Experts of a small language model: 14 layers.
Below are experts of layer 2 (counted from 0) of a mixture-of-experts language model. Rows are named router (the router's row for the expert), up (a neuron's input weights, with its number), down (a neuron's output weights, with its number) and show model dimensions 0-255. Each number is 128 + 32 x the weight over its row's rms, rounded and kept within 0 to 255. Numbers have three digits each.
After each expert's rows: "comes before" lists some tokens at least twice as common just after its tokens as in all text; "gets" lists some tokens that make up at least twice as much of what it gets as of all text. This comes from a sample of Wikipedia text that the model never trained on. Tokens count by the router's weight.

# expert 73
router:103145180177167138145102127124133098054094141171149131155117169155116115160132155165111153096118058081086126166148179095179123172092151102089172135155126119140123079129098117139124091148081106113117045099065141097129106110142131137174153153132158120135043109118149093165129144042151113093126099096161102158108130147150129186089159104111112148091122188120133066146130124117168148112146165170166172135153103155081180109129128110182102161133131103140185131141113128120124157080069160169169115140118145103113130099083101110157097074172142173129110115135104135081109172180142127141139059094158111156175184167168153203118199134101132204120145124090107133178077135140120164112135078120122151131140139112149116143141166195125099111066075117150140114158127113052172142072096071
up0:176060164101111131180139135162192111120101120157115121129090113142050108150114100101112145164169125121152114151074120112109192145079111116078131131130113116191100197139095127159134097134131111101155180099119160103170168050108107178110116163077154140183084150176128123111066127124126128116108119143112082082142106084095099053106139135104138173151156133147090146076126126155047162133107161151113132183168131139149087142137152124111088127179130120153163045138158161159082035197148124072133159146163135113077148151132141172116090117146111073094087069110113126140178088125100174161086111129203141130188157135150090127114125135142122089136062157118109115120125113086154111106131147119125151124114057170148119122099089103112119110110085163062167132134175175126142187107135109
down0:102127106066159108123131076114148159165119108170133121152095138092133160126100141143105153136096117065196152133157183130134104147116153124082173124123126132055145090121154118100128036035156194108120119172096144114077093177130108156151139122124094133084128110081111085134153096153176093121138174067106147138134131127068132158077135147229110149120099094092099143151117139130082124110130112103162101115155075132089131094108178126107141165146092188106148086124145149155162146075180155138139116094084152122117127101153231172114145121165126214132118134121188115112089136120136154137149124133128116053147127142084122107124175161149162176083146121090132100059116128126150123130088147082110173099110181124158170134135142143196195113129115092177140142161120117086168060157129081
comes before: " a", " the", " an", " also", " as", " not"
gets: " was", " is", " were", " as", " are", " be"

# expert 111
router:093109087107171113214127088107115121070135115140147098133183156126153069144117148123161180085156116109106162148119158095161167149122205131147128146131122169160090137088129088186134102135176070184108108175121106186122197137164107131111136157118171113099137145128102082132120121144174146110134055090129128171127091145087038161064129102044141111113124135106185135144101095142108095093158112165161157135121135097074110088196051092124166079137138099180136180109131170118124128100069089098140144135159091124122102121143109110130152060105158110210117133159125107131148080117106166150172085140175121183074169157142119157147120167114104153123116186130086103179150161127136159129146101154117151102141093118164071167155171146068117081111109083136100136128133116110154173108150086
up3:146112087125214096149079145127093132090139159150089106174150080119102157189113171128130106104107101130148099131131115082123180147070103125137142113130073138116190107116160165117071118111071090106124118119094114106104124087141103149095105120163114086157098136098137159103152117116065086137157101131085184101167125106127107111149137156142180076129124065210033101070127185176137089135093133089224136137105118131151089105137158086160081124138172117135157079147152061139117083136124147105138176195096085134147166183168155087089150121123117139159107125117107183114141139099117163116144087104059106142093129123139172096158170142098121128133154091112117139101172168106083118166042138124058143131118141115163163180175119156092167133065081100105142125132106119089115156130144083
down3:134099069156102120124129190158129172176131158128053132175113137141085151094108154167132132070112158139118149139093150122071125150142092110123135155173133107110131106185152119186166184150140132128114149149124175121080108115139089098111141143151174139046150082146147130104116129102126085133102147143170119117123074082193152151168122212131090111155169199139123138170065143142080134142070078157137126115094106139186117155086113094166162152107165133128127132194151077181103127185094085144131053117154179090165165145109139107115171077105142074103133147114130171085106146171073021125148101139193107097163131130146079151160105105118169071123092111150174139144115131121115167145114034106115126114137117168115148130148113125192140129175151134136166123143151140183147097107126168
comes before: "-", " Born", "|", " List", " Coordinates", " Country"
gets: "-", "\n", ")\n", "\n\n", "==\n", " Location"

# expert 32
router:134088144136111106151177094118102142149156129136098131170147181070142118133134142134137178082110104107136179176096121063160138172145172142163117127156155141156108083072088089119134125066182122153096091114134137104146153113118117111133163153140119116151112167123124139141134148132185116100161098080106204203134120174136067137031167123092146138124141131111153135147154130112114118090088124133123150117166106124112136070201043095139137084151158087211112212133081108137164160116062156137169113128125081097154117097115105114097114042127150180188138161163123138121177153109133117125084075135164108172094151160179168174117124132063110174172118164121078113152152139166111113088144094120142106129135076111154109154116101120063093092101140099140184124139092124101115128098115033
up3:099091073133138147102130071135160110136113188072191099108126085114149136110109126125138116114104171123077138182084145101116144182123104164171111068136077180136111137164137137132137118098136113118170109128116073160141118058152165134166159134112126069147089131148106079159124087130127122174167171113107124104131197133097176084128101089116112137156144121148117134116122079197153165105137147133109234170217100142057070143148101114117086124142074141162114148113144132113159135099154070090099168076101140107148143094176131147146115110131170080089140143107113125101211111127093118091108125189220105125097081103153144133150118120171160090128107159148089131144144094125163159180139152121044134087156136125197142117106161134067170131079114135145110167116191125071101132122128091
down3:151097094141103137126145128160116133162192178104128122118152197152135104152141138128129143193123169115152072149138138167224143187103122191137128109063121143101192109161074130101124111122125071129120156121210170136131190124148182137129107132141134126067100155116100117099144105099133137146080121147070144119129136168156148176122138098100164145082108143071130098120138069122147103134138196128081166140121087117129138220131120113123184048135108084129096126137153106156156098092199085111159180135129086148152116172106151112093144137122106102164085119123157184074105170178076141222139115136160157109106175146133091123109144050195146110151085095126104125102121125159144098075099102089114121155170107111141112184117087104103119143057141144125160168098148144145087155130094163
comes before: "-", "|", " •", " Born", " Country", " Genus"
gets: "-", "\n", "|", " |\n", ")\n", ";\n"

# expert 37
router:120106125085146127175142098107110142138137143139113168151149213098119116168125128132123142088111111113113163175089149087164117142149211142125097123150133135151097097146102115129120086103185122163119092126127123118132192135154122075125136135164136081170132180159111097134111150096195143075162089083126191186150135189111096180043137117101181130103104127124144117157172093138153108102146129137201173125149130124107147051181048124156165131122136054199143206148063186117156135131114136114161138108116085102127122098113083116108126048126157168181126129169114079109144129164103111114113086117107172169125155156135151209133136139096117160144142149126060114141112137152102120103159134124133177137130074082153058210121134176089093095114090121143160100127100115110163133142132057
up3:151072098150076142068133151126154092088138071101086136126103162147129138072119169132113129091120156125144156151130153133100147152146077145149143138126142142215095135120126130076160218109119067108126096107116123117086110157113109106085150114136114195054107120169111134099082142115155128102146143069126079189167105085126108180112201086116158124115112148162105225138226107114139139118171088127122115219084195102160156184103180190117148114121127127141119147186159104147126150131126120150144173091187150129145086123082140093108100145127144142105125185116187120137149170177142104148110117153118125110193184135115124138093130066166132104087110137120102106169176131108117158062152127138136127122101107167105159135200118162160070150120170138137149081113142098110183109107147111
down3:102082185126131092125074131172081087131165074123177181104089116082118109121111133132168124088166143152146081125160121161145120100124190166154102110122172167110129128145160129110119133117219129125078159132119086154119127099075134144149135101105097070089130192119140106104184145153174133165149126136177148151118133159083131132209092179111099143144158119154116063191109092108085171138155136090166144121148135136096092114159123122113068074079188119136164112093147141126137158180144110127128215137135139092093155093113126116155084143136128080139139147122138134192133146139112179088179105103132130213136149091142123120127124153146114143087198105085129139144139117130136046151137126121108142130078101129121132073190126117086124131159069139118155081214093076166208170135172178
comes before: "-", "|", " •", " Born", " Country", " Genus"
gets: "-", "\n", ")\n", " |\n", "|", ";\n"

# expert 24
router:136075115131195174199128151109098109115114080116109183119090123126123105121103182145122133129075104120101135186122095136161104165115157119156101127137175133199124085103074134128181084122093129220127066104140135125143139140109138104098138124166175113130114163155128063123093131125109128107107112099124148136158116116125112168063129032137144191139109160146172110129149135127136121157101119187131127138125117154074107065139107148101133133156177125159117098063155167117153151135100175119200107167085116088126132116074063124124138093138108110126149106155115119066133138162089068107179075107142146103159171147131169133131204161120096140105125095105104160093155220176106154171091081171158168131172111127113032154131115141069079153132144104117097108131133126102058150152143057
up3:139146140124114110112194109123107106108066169194173063084167046139135110128103080169147104152108128159076158101146165090140106159100081138122104135115115198176148101133134159088144142107140155119118169109062132183124103176090137115110130109143101152095191128167092123103108095149166118088139157090126104138155118094070107148131151159169097099177154128073144199224139182100152139161138133127118127117082093113137122128117127093078112105105143162115124125091198126131134102076160101168118135186177132141132124166152114098129196116166118205171141190118109154140146143079120120107151168125201123144114193144164102147139123160070149078159189097124128142074117165173137160116078103136128135143153133115153111028136124116080122164120138069162163092164110107154163106095147140
down3:140120193102096129098101176138173124074163129123141182163198100074135114141102105202089177112110121139152130169146094112095157128104104086130129128045124187089091154125138076206110130157157135089135110084129143129180138104132126237112128129129149090144127071122139131098103132087194094118114075083133169126110098131141157136121137083097138152157146132142124142150166112153207166106131109149124077167154128144142170119091136131141143155149179149123112134196152110090124110119091046049080154139154061132153174161164082134128122157171129113165116130118127133108127065082143108161157135133171134101040136127179139155105107084101137147137148082192114077129134145160061130111133160126141096130163096168080125128121127110163139109086127124147144191138111088062083146106097175
comes before: " |", "–", ",", ")\n", "6", "."
gets: "6", "3", "2", "5", "1", "7"

# expert 71
router:192168149124193133202136088168113114118130093169133124141093104112149121136072144156161160080143123148070131192125105084144160167145230127186080142144121110108036130066070108098131124148120150139124093122145159114144172127152130131153089119125100153083076104149072086173067130125134100163079099139145147134135111132138152149112136079152123172133144161133113078163137109117226178116129179169157154125086115115081154075179096112098121149160129077141144118161112123112160140056110131113170102163115125103164126069082107144169101077142109149119119129139105139102134096105142135179138076128133149097162168153186119173211167129120158139101146167092167117174119124172120169124147108149079166081170116136131097186144127146092081109116092079132111134128122078065143139147106081
up0:137146158152080122161104158130153200151114149115156151150110112118092147152103111120112085076139164109108104150189134138107146156121139179170115154108144134143144164149114098174127049164095189127096103080092101146162152163135105115143123138113149167158132190186129158175064124154073058162124104126133084133108153164157156151109123103226134101111073133167120129125081128099117159155144129153129093096073120133116130110103083146123099134118117142170096186125156108182150151118095144074111088173135069156203146149119113169098139168237123109164156111186202171157110174116166140119161080128125151162119084096125094109129102063158143167104119140128177150165101149175098118086143155192142137075088069168103167152124140099133128148118154164151093205173129092132152124138171124
down0:103095077137125142151129112170134090103084160194172000101115116138120067126103116188135156142141177115099139134153130078129124109107084130147114168106083107137116131097146142175087120173147102067157151082121121146151103068095148115104148130118124094104129156138134127144137085116081086166099124087110144152104136165134124200124128099095171127136077149106110136099133176149083070111142176039082122099148146149120093091095150113130105139121144103102151058144160116208211142121094154104107153094137129130128137178169175184155151099136130158095101117176111056139114135137151105091105155159150090106138156127126136091094097134189121132164146102131201151148132086150083145066104096092149157091110121131158177130146068111088153173120075173136103141080134115109107125092129064
comes before: " by", " to", " in", " the", " as", " a"
gets: " was", " released", " made", " known", " used", "ed"

# expert 102
router:125090090121139156125120161107104109109089110185087157135103151136159121170149127206147188119146121136061211199104158089150161219116202116120135173130097133205148160123117148133175094135139111157143095124086122149154201095133137056112110091145143119103081142164096095150076120171162136105131076108151118111120092111104078111068146128119160187106138113119138042098152144126130083116142136165159170120112155090095166089148084094135148155150149106156132090112130129119116082090056110109141141136129150083113100082116099136161124118112110074196146104158106066086132116141140127184155124139174143134167182214153133187118148102087145156172167141087174108180180150142142131180132058130123127100147169126119093133140179159132107090139104110150120121147126097103113120110154071
up0:185169141141140143125133150126066181113175110072141134117172090191162122081088119116086116131158114121138127130123126188060151123102128127158191117126108189128099147173136109138070123092101067115130137125119114061168157128154157134106133114095102136100163085178152189072085090113094119151116089161117086111057131159180116180162126122111053110135128156173166234104135104161121159144125222100130132152115118141127126124119140146139147104173079126157173099059150109207106083160123116119137134106180132145174055117134147151088088113103170087112136150080103117116091104080096150075168206117107163102090121080091175102100127121119114132122120153125089108179171132146140131143136157139100076090110108178135126088134098103174140186099104118135113114089079137133130080142123132
down0:175114126142183083147139164096119096107090107105101072125150139126149102067089115098138135069095117136115134137152086144089115117144098127093176180097113112125102125138160147123082083117118179116128220113105134187105140152166185175185148164114079139186142086145151171097085139154132067141162155106137188095126067122170159187174163133137178130097108147124095225122112185097132133128171163101156127176119164103180098082143102089150148108153115129105164131133139120180141112143127120140093085144151083134183081121163168181119151112098133137157117139036138104141130149121172173073088161065106138093120130111088166122132111123110165122118134135133132086171187179115091146054119141129122142097133145171097164150161121053137156139121140145089084197133080175128094122135087170
comes before: "-", "==", "The", "===", "In", "|"
gets: ".\n\n", "\n", "==\n", "\n\n", "==\n\n", " ==\n"

# expert 28
router:121125208154131183179137173092092140123115119140057124144126102113156126175140101155147164122134118143102135190165101082255120150150126148165151134110104125127126141116099076118141107107094130137083123085137150122153172067161143112108124136158147145115117164097135123123124142122173136128100120115147118138107120156141110151106151059081142094101138102144128123121124113129136161094117119156186143111161105127091110083142059120136117115163138148169148177122124146105135148106064129104179161211152097134134125137133120133115093101163137073138168149151106107020189123113119090176140001131130114146157194158113134176151173115128141170131159166111112084195148199152123158113136044119159083118158104191090111138123091189125132062125128118078161099194119134116148113171129121
up0:092085092051177172128094087112066129160155086189165155131096116076101118178123141118164131154128121116114136147108124142134115136108143088092084089111108103148167145124106137140126113132125076079187104163174120115111148051127172067151141189137173108034179152123103143109078129159116124143132111139179057162159153118119072190101166053141132121135136162117192119130154163161115159107144138141147141143212115125162122139160132118098154138127203106162089172103109154162177106081163188114143116125060164153100124085176103133129136140142140106101120136133123122125090114100080113130121124085131146120140168164099101108098107115151104131102088104081132155185101079136131085170081107060121167160129102106134141093179108087073136188076101103126148056058116133138132155105120090
down0:115092091136149147084174097078198086189119083102160089122115165108070132147121130127083110171085078136156099109116126151098133131184090113102115119097082140094126091098122109124082114094160173144142175128148093114105086202077132106135141153144162124116166096079091193155092137113122141140132166085122125085094131149149167137095069132079077096176155081114110124093087149078112106108112106061113127153095125132146172155161120134068192134133104138189078148114160137170131154161165162141117132125141131150145113174152155095069118122129135188122036065129125075087062160150138187097133086064123173088104121064126147197157142177093140098127121155083128184173136148133155156131088121161117121111132107138111195174134154152169131120123092119157120093083078174109157118146127135
comes before: "9", "8", "7", "6", "0", "5"
gets: "9", "1", "0", "8", "2", " War"

# expert 69
router:116123168112158137161100126145113104098096130175035099189120138024121098155094151104142128125133069074108148159161139113162128177139141121119166129132117154146119067116106075159174095158145118105112028115076140136123123105119148141123158159142152109150065096124135104130128159088191067101086090143142123104140111147140131184105157110119155183085137153121102050177141092110115165122108147172127171159148126129116176149167088129098127133184134106154202157123117166134091155123089108196156151154131139105134143110131095107096128097124135142133138136153104121098139189134110096145114102115128121135158182177146180186112160074068157141154194182143120137191103149146206131122157068158138157138145155092154128102111119210113096107085087109119156095154099034115160143164092107
up0:139117102104200158166142095119119190113134144127083147112164140151112129137127119087159194120142177159125164173125106131179130091084117143137145123143146169119117158099149199151141184119095104112123108122094090120115127133122143114100115090086203229121129142100150198111160121095117168104179107177133150093167130119135166128045173138138075097143117055100102113121112108179097159126147188158066141156138068133120162065149126149120095169087104114170153066161098156135112074154086147112182155108159172115161134159152201198135137113165116091140164162165083091128172148097145143130150076173159116123148117178139104186129086172120109147134134155150103115095202135133117192102117189116102137097113173136132114071126136170095182052122127122104160132178115104153131128144139133
down0:196131131099148096075142184123175134123141124111106106098151211170140159135152121118144175145107107137162138138109148152168132159075093089047050159141110126126190062163180052156125138116117180163120120103138116164117141166111159144126097114123132138106194125148074157127065145081125083076164152158068114138116129127159130097111117089179147131200138131095169130194153094118135127105062179114127145127140116144180134067111136143097160154172104129073124093133193100158096045089137189109133157106166146134125073144111160183139137102104152136154137176142064118137069129095098091075166107126158148075120135158114086100103090113121136126124133110143174142153152137086142086100144121180151152141198137104160139086091139113148139171107148145079107138110092142095085110152121197
comes before: " a", " well", " the", " an", " part", " \""
gets: " as", " As", " was", "As", " became", " be"

# expert 101
router:101159096140159127141107145110122148172085122165111111137097158112133145161149121162151191176132113154083170186101142097149123192083225149118115187102136117134148176138109157099153117125187119185115070126108112117133142121126123063108102119170148113101087107172121144144096118156109129109148088088155133123112140112145092119085168094127148154061131084117146073109151125132121129111115147175118136103144136097056150140134092120136148130146138144137143098083100115074143090153057110111140093156146143114137115067088069151169062110128106085174154035183124094075104109067111146194157119127173128162169189210158165169112131113112112191176160130117201098155175134105161162135066083137123131105139147107084137117100162170125116068115137094164089123122139094066112125107141049
up0:127170089089138105131142112090112117176179138089112118091154171064100122147154150118161093146154138093135138149099155183155114118170097121034131182046132151111120133115093120107139099102138117218134137117122104097129179120203111137103085152185079153108146117097127127077133126159137139120129086125121127176132150161141069153119145072114130142090180066103188130084062168165109152065077111160141151100139116144101173088154109115138116147116184089084151126129086141132149115160148099122143117133108154185148136113122070185107086142114115117127137064139101177092136085137145156170194092079123129081095146067080132174146065131137126154097143185145165091109125155076110108147077143180155204164124133118157177138119164111140180136121088097170118132171055106143096139119163124
down0:076123130171129137038165122109087161068120113136104175140176140165092159124206086101155137142213150166135148141129134153125099120121098153145148103152151079217152162087131156142141117150138092062139123171075111109054155093149074066160138117142075137083194146170134181082136130105186164108121108146132171151088124107132140171133042099124111097211104163115132115103137100101147136078130137054103127108141078167177131223119141125113124129089133072113156095146111107104194134087139123141131161109118163160124127135097181190115080134113151100111159121066123140121101092121187134144131150157160122095138169087092129166148112031144082110132139157100124105132111127137166120107159125148103111114136141085094131159108097141101162115107192138129117115170155135161113129154136138
comes before: "The", "==", "===", "-", "In", "|"
gets: "==\n", ".\n\n", "==\n\n", " ==\n", "===\n", "\n\n"

# expert 16
router:140086125106212172159099186123095099144099121165142109157119159113158135156117136123130173115071108120094220178140069101200145160163164102158099123150149111126076108099086107141158138138115091141133087124138147144134126064093154111099116088169201148120116113137162086148113124132091139100149088075135151128148143134122116156129175053181164098147107185129138128162116112161142160122121127138180134104156124139138074094153050150118116155150153091168121096082104145133165151115093086138152141183171142107121119093088082112145138064120111128144188135147097116067150181125079113171123080151166170116135205173110141115132201112137135182145095100114114139163113203197125140122127059149167168156169047124141070129162110111112107102124157086122160101104121135099093184174104150
up0:125122143166105115133050183166077108140094148178145109121122108135083131131161123140104164137050094126205150088138144124236108145131145099073140105178150161152106134140091156101130103117095123190102118161104152107165172163205106130065125142079166116201164136152144103154119134097135110152099160053106136126129148145138147124145138090132107133149147116122113102089125158164118112138144153122109145129139166192130093108126131167191124164145115167142130179139115098115080117115140154109150103080132116152118066169122112099205078114148146175132133103158103094100163074104137125171198110121072128152083088123076196146098121139180116123076140095133148142098136189179033166133104122109152156138128117105183092162120137142214156087138081147161091114171113126162144116115164182
down0:115168093146128140139122145112099143153168113122081061153070149107193131155169190137113126085091127098152112103201085167100147166152142132117189026150147135114132072153148118146107101140108147121120147108161092135156110163082088150111165087089125178104073139163095194125147153118090153096121169090160116132079113139181155158147106175113131119066080116124044127116036154157133134131177108126135130102146104172090169145114121110147120120094105164131110108103140137124130074124112148123129124109064095159128150109108099118094115128133222112127104116081118155130119185214089151137115158094051126137119106170155156094111101148196081062120192104122131075078128136143156098101098160093073138118125174159169118101098142080111184095106146144123134146101102085150116069107131121
comes before: "9", "0", "8", "1", "7", "6"
gets: "1", "0", "9", "2", "3", "8"

# expert 35
router:129148085097146170141115155157185126163121118147078123150128122152169129140115096162141121147161140111130152172166174129182120140115134104117119204087124119159138112047111118159162081130170141173125060146133176151126211133133161121127107110133192120108109152107121120177115174178122112151121081114132147154200136148103147085090137087189163168129136054156133094145154100099153164100110118155064200120158118117104171069160103124086087084118093152119147182109105139121115170088088112109151177119170132145143102072105114167136168117155121112171125101191102123108142178164105110143106117118123161138090200183174159146168191138128109209132142195118151168130171150141092178100112072193111154143163149168177150146114097150145091081097120102132159094140104083122162207123137112
up0:146102117150164159076172135162072120144107184110148117227157117151142151129132123056104123181092155090137177155106153098139143099137094105143116114064103148151088142127137172174201100098114154148151162160090105071170166079079130134157168101110157089126087076110132110116039108116144069105122094162116081118165092095198204148143139109058092078153159124145128124154128089105152132110145157095143145158142113157148149095113140143103115120125104126108164138115185069135161162089111196196089127145158143108175074093106121126090134089163078107147107101105149042130140137123146134126113101125147104159191090076138165154104139130166158150148135139156145136085132112146156119195095148094129057080116081122155151161183101102122143165131126121145122139120118213138122163131109083
down0:148099108143097143098089147106164127174149107151154113134145098143093116156123130064097112120126157085110150140120096149141135167100100142106159108132126120111118173147095106111114144177111150144127033192163164119115070137127130134123106160107107131104196143161111130099132092121169118189101121126141123145162139069077135150121104130111115172143153123135156169162133118137073092005120098145107123065203112159131089203145124127078111077134126162129123154141146127119141159127203177172115142101140051210147132148128076191147136146115056180116139144158129111104132119054124113128121195130139157086159115132120162140165129116114127118096094140186068143115078063125151155112080153154141152124063149070118094147110116070135132045082161185123136102170130148145098128101118053
comes before: " the", " ", " a", " his", " an", " their"
gets: " in", " on", " at", " for", " by", " with"

# expert 77
router:111141148110191124180119097160111117099116109165121121154094136149143146129115140186191139114172115150088145205108109078157196192120176101135116107112145109126052073084080139117133102162112169117109072125174186095168158144147140131179110154144145120113113107127102046192064139091143098163082070137168148153109141122166114135124155100099159140143143163130135066125135143147189173101137180164184143120102135108135112067148078178083125142139135051151187134137134134107162140065127146129161126139102116125119113082078082141135095077140103161143122104135099137109165110122148154149111080107140161152180150168179151175146178154106142154112165187103179100162073151171128145115108087130090124076145081157163120172119099156081089112093124072119146099107162055071139127141133095
up0:117148106099140100192092151141128098138117157133112115120148138200086138113084176131103189131103120125183132125167144136130136215111087199124114129161118161181088123067108150150147115181102137195155058107107069130137161160127091113161096141049155127103146198121161119085113154086118147171115106117074125098128109158140171164143140123146113149154048105137107153159169196115131152193189128157196110094087125154175170120129161153105016141177091102143093147163149096099118147081059150137167110072167149073136152109107102148156093098126165147141125078173100114094121097159193139091151103127145107149135091148059118161196146132110125152168153157116073107119081115156142121122089130112100127147124129171134174134146079158128129096147097145147134120093132140126099114134156097
down0:143149088118118131120106139087139147144117126114110159080162087109125107106165182130133203127144179088081160079128150103131159111138148141116082157100151129141157143151153156103124181128130079182189188126131083058100122122145084090061111096086128080149193165176125175073114047069136064151169111121148090133147134171135103116141067133119136093142161082125183134068206077124058075142123122109114138144157111119122099090108096053159127114110159155092090114133143137117152089114128112152134115147159105133122198145116078137098143179114110125183144135165081097083148183117094072116152175150146122130122160134134156095119079142136137163132147110177069097093124148151113148094144141146164129166127118122075146170114114106113138203100102124187115167092193206148095158115145093
comes before: " by", " to", " in", " that", " the", " a"
gets: "ed", " was", " found", " is", " had", " has"

# expert 54
router:128101161125080191149095092101081094128140133115148091174179195123110141138081181179156146107163123087119146185111149075174158158097130161183134149102112153162125096148098124155118108124188124134100106108204122072170105115159138114093147128148169099139101150107106138156095118165160131138123112161151122092131127114115132067068141070102138137097150117151129153174157118146133126186096128172135117184160076122098097104127089134064104044160122068190134088157123162083171114128069126105193123187145074110137114094135072140134191061166099116123168183115141143141182108142138155121126094168189142155106128168157140195154138161080098204153127181137123143166091154137155107138111125134109091140213113145111120110118206129064112133123103102094103133138143093114147158134098121
up3:147167156062131142140137128139085138111190089095148096144152144119124093166136154126106149095151108133128070143140091072167112128106143159144139113136128160147160069113135149175180156167132145188136137110130179154164127078131184132129108186138149101148084173116098136150139118165134116069164103105174116097163185201175193155201115170086090173080102174142111140157105074119130133134166108147103114142096057108143069132116109184108135096136181150070125139113169174092083154095098127170111173127126082141118123127119165172147124115115132165155186153133187133155169139103133152155107096168117092175164174115159141129092144081117114093147157061141203138184137115091116149098110091140076112149174131086124046076114163125139184111164082145124157137146113087207100131087150144
down3:153118192056080123130174133150173124146116126111107141143173173123217129158095178121117129118126117155172135108139108097149145148111144089136137120118146118070143098203103091095129141069161162126128143087054137099159151087100146132083134073133077124153136105125179115156095129147159122162106130080123167074064153073152155173145137132141125092154131151160168118132100160106116116176134115165118068084092177146115082125128157100126160160119142170136124179151134073131127145145175142135145110132107138131140142051111132115171057196121076136144104186134108099179114148134113098172092144107127126148072008095162130120082077111144150135203173127172115110049154140077100105149128136097135202149089067170139176146152127114098110061150136095130106151120140131107129114154112166
comes before: "′", "4", "5", "3", "″N", "°N"
gets: "′", "5", "°", "3", "4", "6"

# expert 72
router:122107162122175155203102113145104086091115143161090120139122138107108115126088157136141119128097094104133144152167155084182126160128149106136185114171105091134102092105050102158170105127135156121093054157121174113121114147110137134145134141191160128100057095139134114150073123065182092084077072148131117101129117146123116169137175103090135170106142191108088040157140117150165205103135137142148183147130165102139180109150109090087122117206136109143210143120122157113143157087090127168161105178123138134187137131074118117106106102135123171132135165175098119115132141176115100149147130085110087159182176159151126161133182079120136129131168201173125134160154149115173168110152081198104153117143111084184137128086116181103145083077090099134149098114096065084163165123105106
up0:132113106162147103116155137067129177152101142125179149142138126118156146126150125110159151185188105102080085086165165104069137077121122184099106167083109119244098161115133141107165126128108135091109109113104135146166117125117127197129105166135137089128130128068153130153133173119143148113178141138190108170090146139069112149129072116122173151135133167116080162095175118053168106146098148135084111090159103120103094107138139164131132130121104127101129156102108141133075147164093127108130113192148091123172129160132080132138125177132183143108121101134124090177093152110100109099131077173084164133181086087121032112101094106146210173100151137135087192095174157166122177127110174124096140176097133212084130131143160132089134135201118101139178108068110148156161172138122080
down0:070110102066157175108071083079118180092138042119091081112159133143117180118108111107144151132178140107108172129116103098120147112116091129119116151155136138108153118140105139160156157093123161100174113079105104081153087131148144103059109072129111091131112067077158168097106094172114105151092123113081109166098171070077129229115141099104060173162149109071101131106090147097136146136096130092121162069118121149135119110064158095158139183120095137147118130122092099125108160106111090142099121107098145162147144144167165096127073139138151137085061090109137102142099107170103133169122141075086072093090079123129135076094126198124191178137102115143134165149175054116099045112132187111062108123128085112116115074147142157125180155136112111137179129118137148142119121154153122
comes before: " a", " as", " the", " well", " an", " part"
gets: " as", " such", " known", " well", " called", " including"

# expert 34
router:158125173111125200163132095094142104129158145136097135160160132148155085143172129104128143113098112117125134137097159144165112172138157110182083160168093110119117081096137096146164127096195102178124033146179159082191145105143135146123122162096121124099069138163137140128123119127159136138105086119182170117151125173148116145124165091140117147108138104122126089170145104100149112106102122116088138140117171115075143108194093148084125088126111126117112177059121133119161149082065106140150150139127153139155140109120098135116163100134093127191139115236115109069199149143110123123170028169134178125145216163123155200134224100122121182100199144055184081122115108136092173147095124160131154166141149112132141095120133160139127108094073072121126070130141128112152172125129089
up0:101130173114154200129093098181120114161112156131116102122116170157076125135138147110151168204132145119089184180145128109162081116033165148139116216122134114127119104175101121141132099094115115149132056126129102118095118183115104118147126132170124060100113169094159175093180142096142123114152036136155155135101137098181143121117116091128126101098072106102173075114202138123136148134122155145143107204156141135069029068121168161103144115152108147104105181136118089167119100138114161106172166138149112097099155109037113076130168121151105173112169049160167114120142119139142145109123098085142138140096112189101149108113110145110121180131109130118104180143111186130100179188107112071161086081132165118099117139102133132119115141139119109170164117122161167189156134119125095
down0:138154133128134133118113131131149152136099115077187144210117165105183136081103139092082134120138115145102129145149073116103118069195125152148133129168133166113141114161104063109125144118089096113133172135090102143092144176119172091122133051140141075204134083122133145171181107141139095112083080100110130086090120154175117175115130164080121163110145122200151172091145102129163123100156138094098080105193106088157177084121149119160177140120174152115112091139131078147142128161119135121078109171146126150137147080179147182156140158113155098124112134185093106119073120092115145104139163176132059142117181132144155092091118153149034169166093112137065196124152157184140170158137177083164095099197198115105143100156163159126140108137121111141112160120168128093132095172072128
comes before: " the", " ", " a", " his", " their", " its"
gets: " from", " on", " in", " of", " to", " by"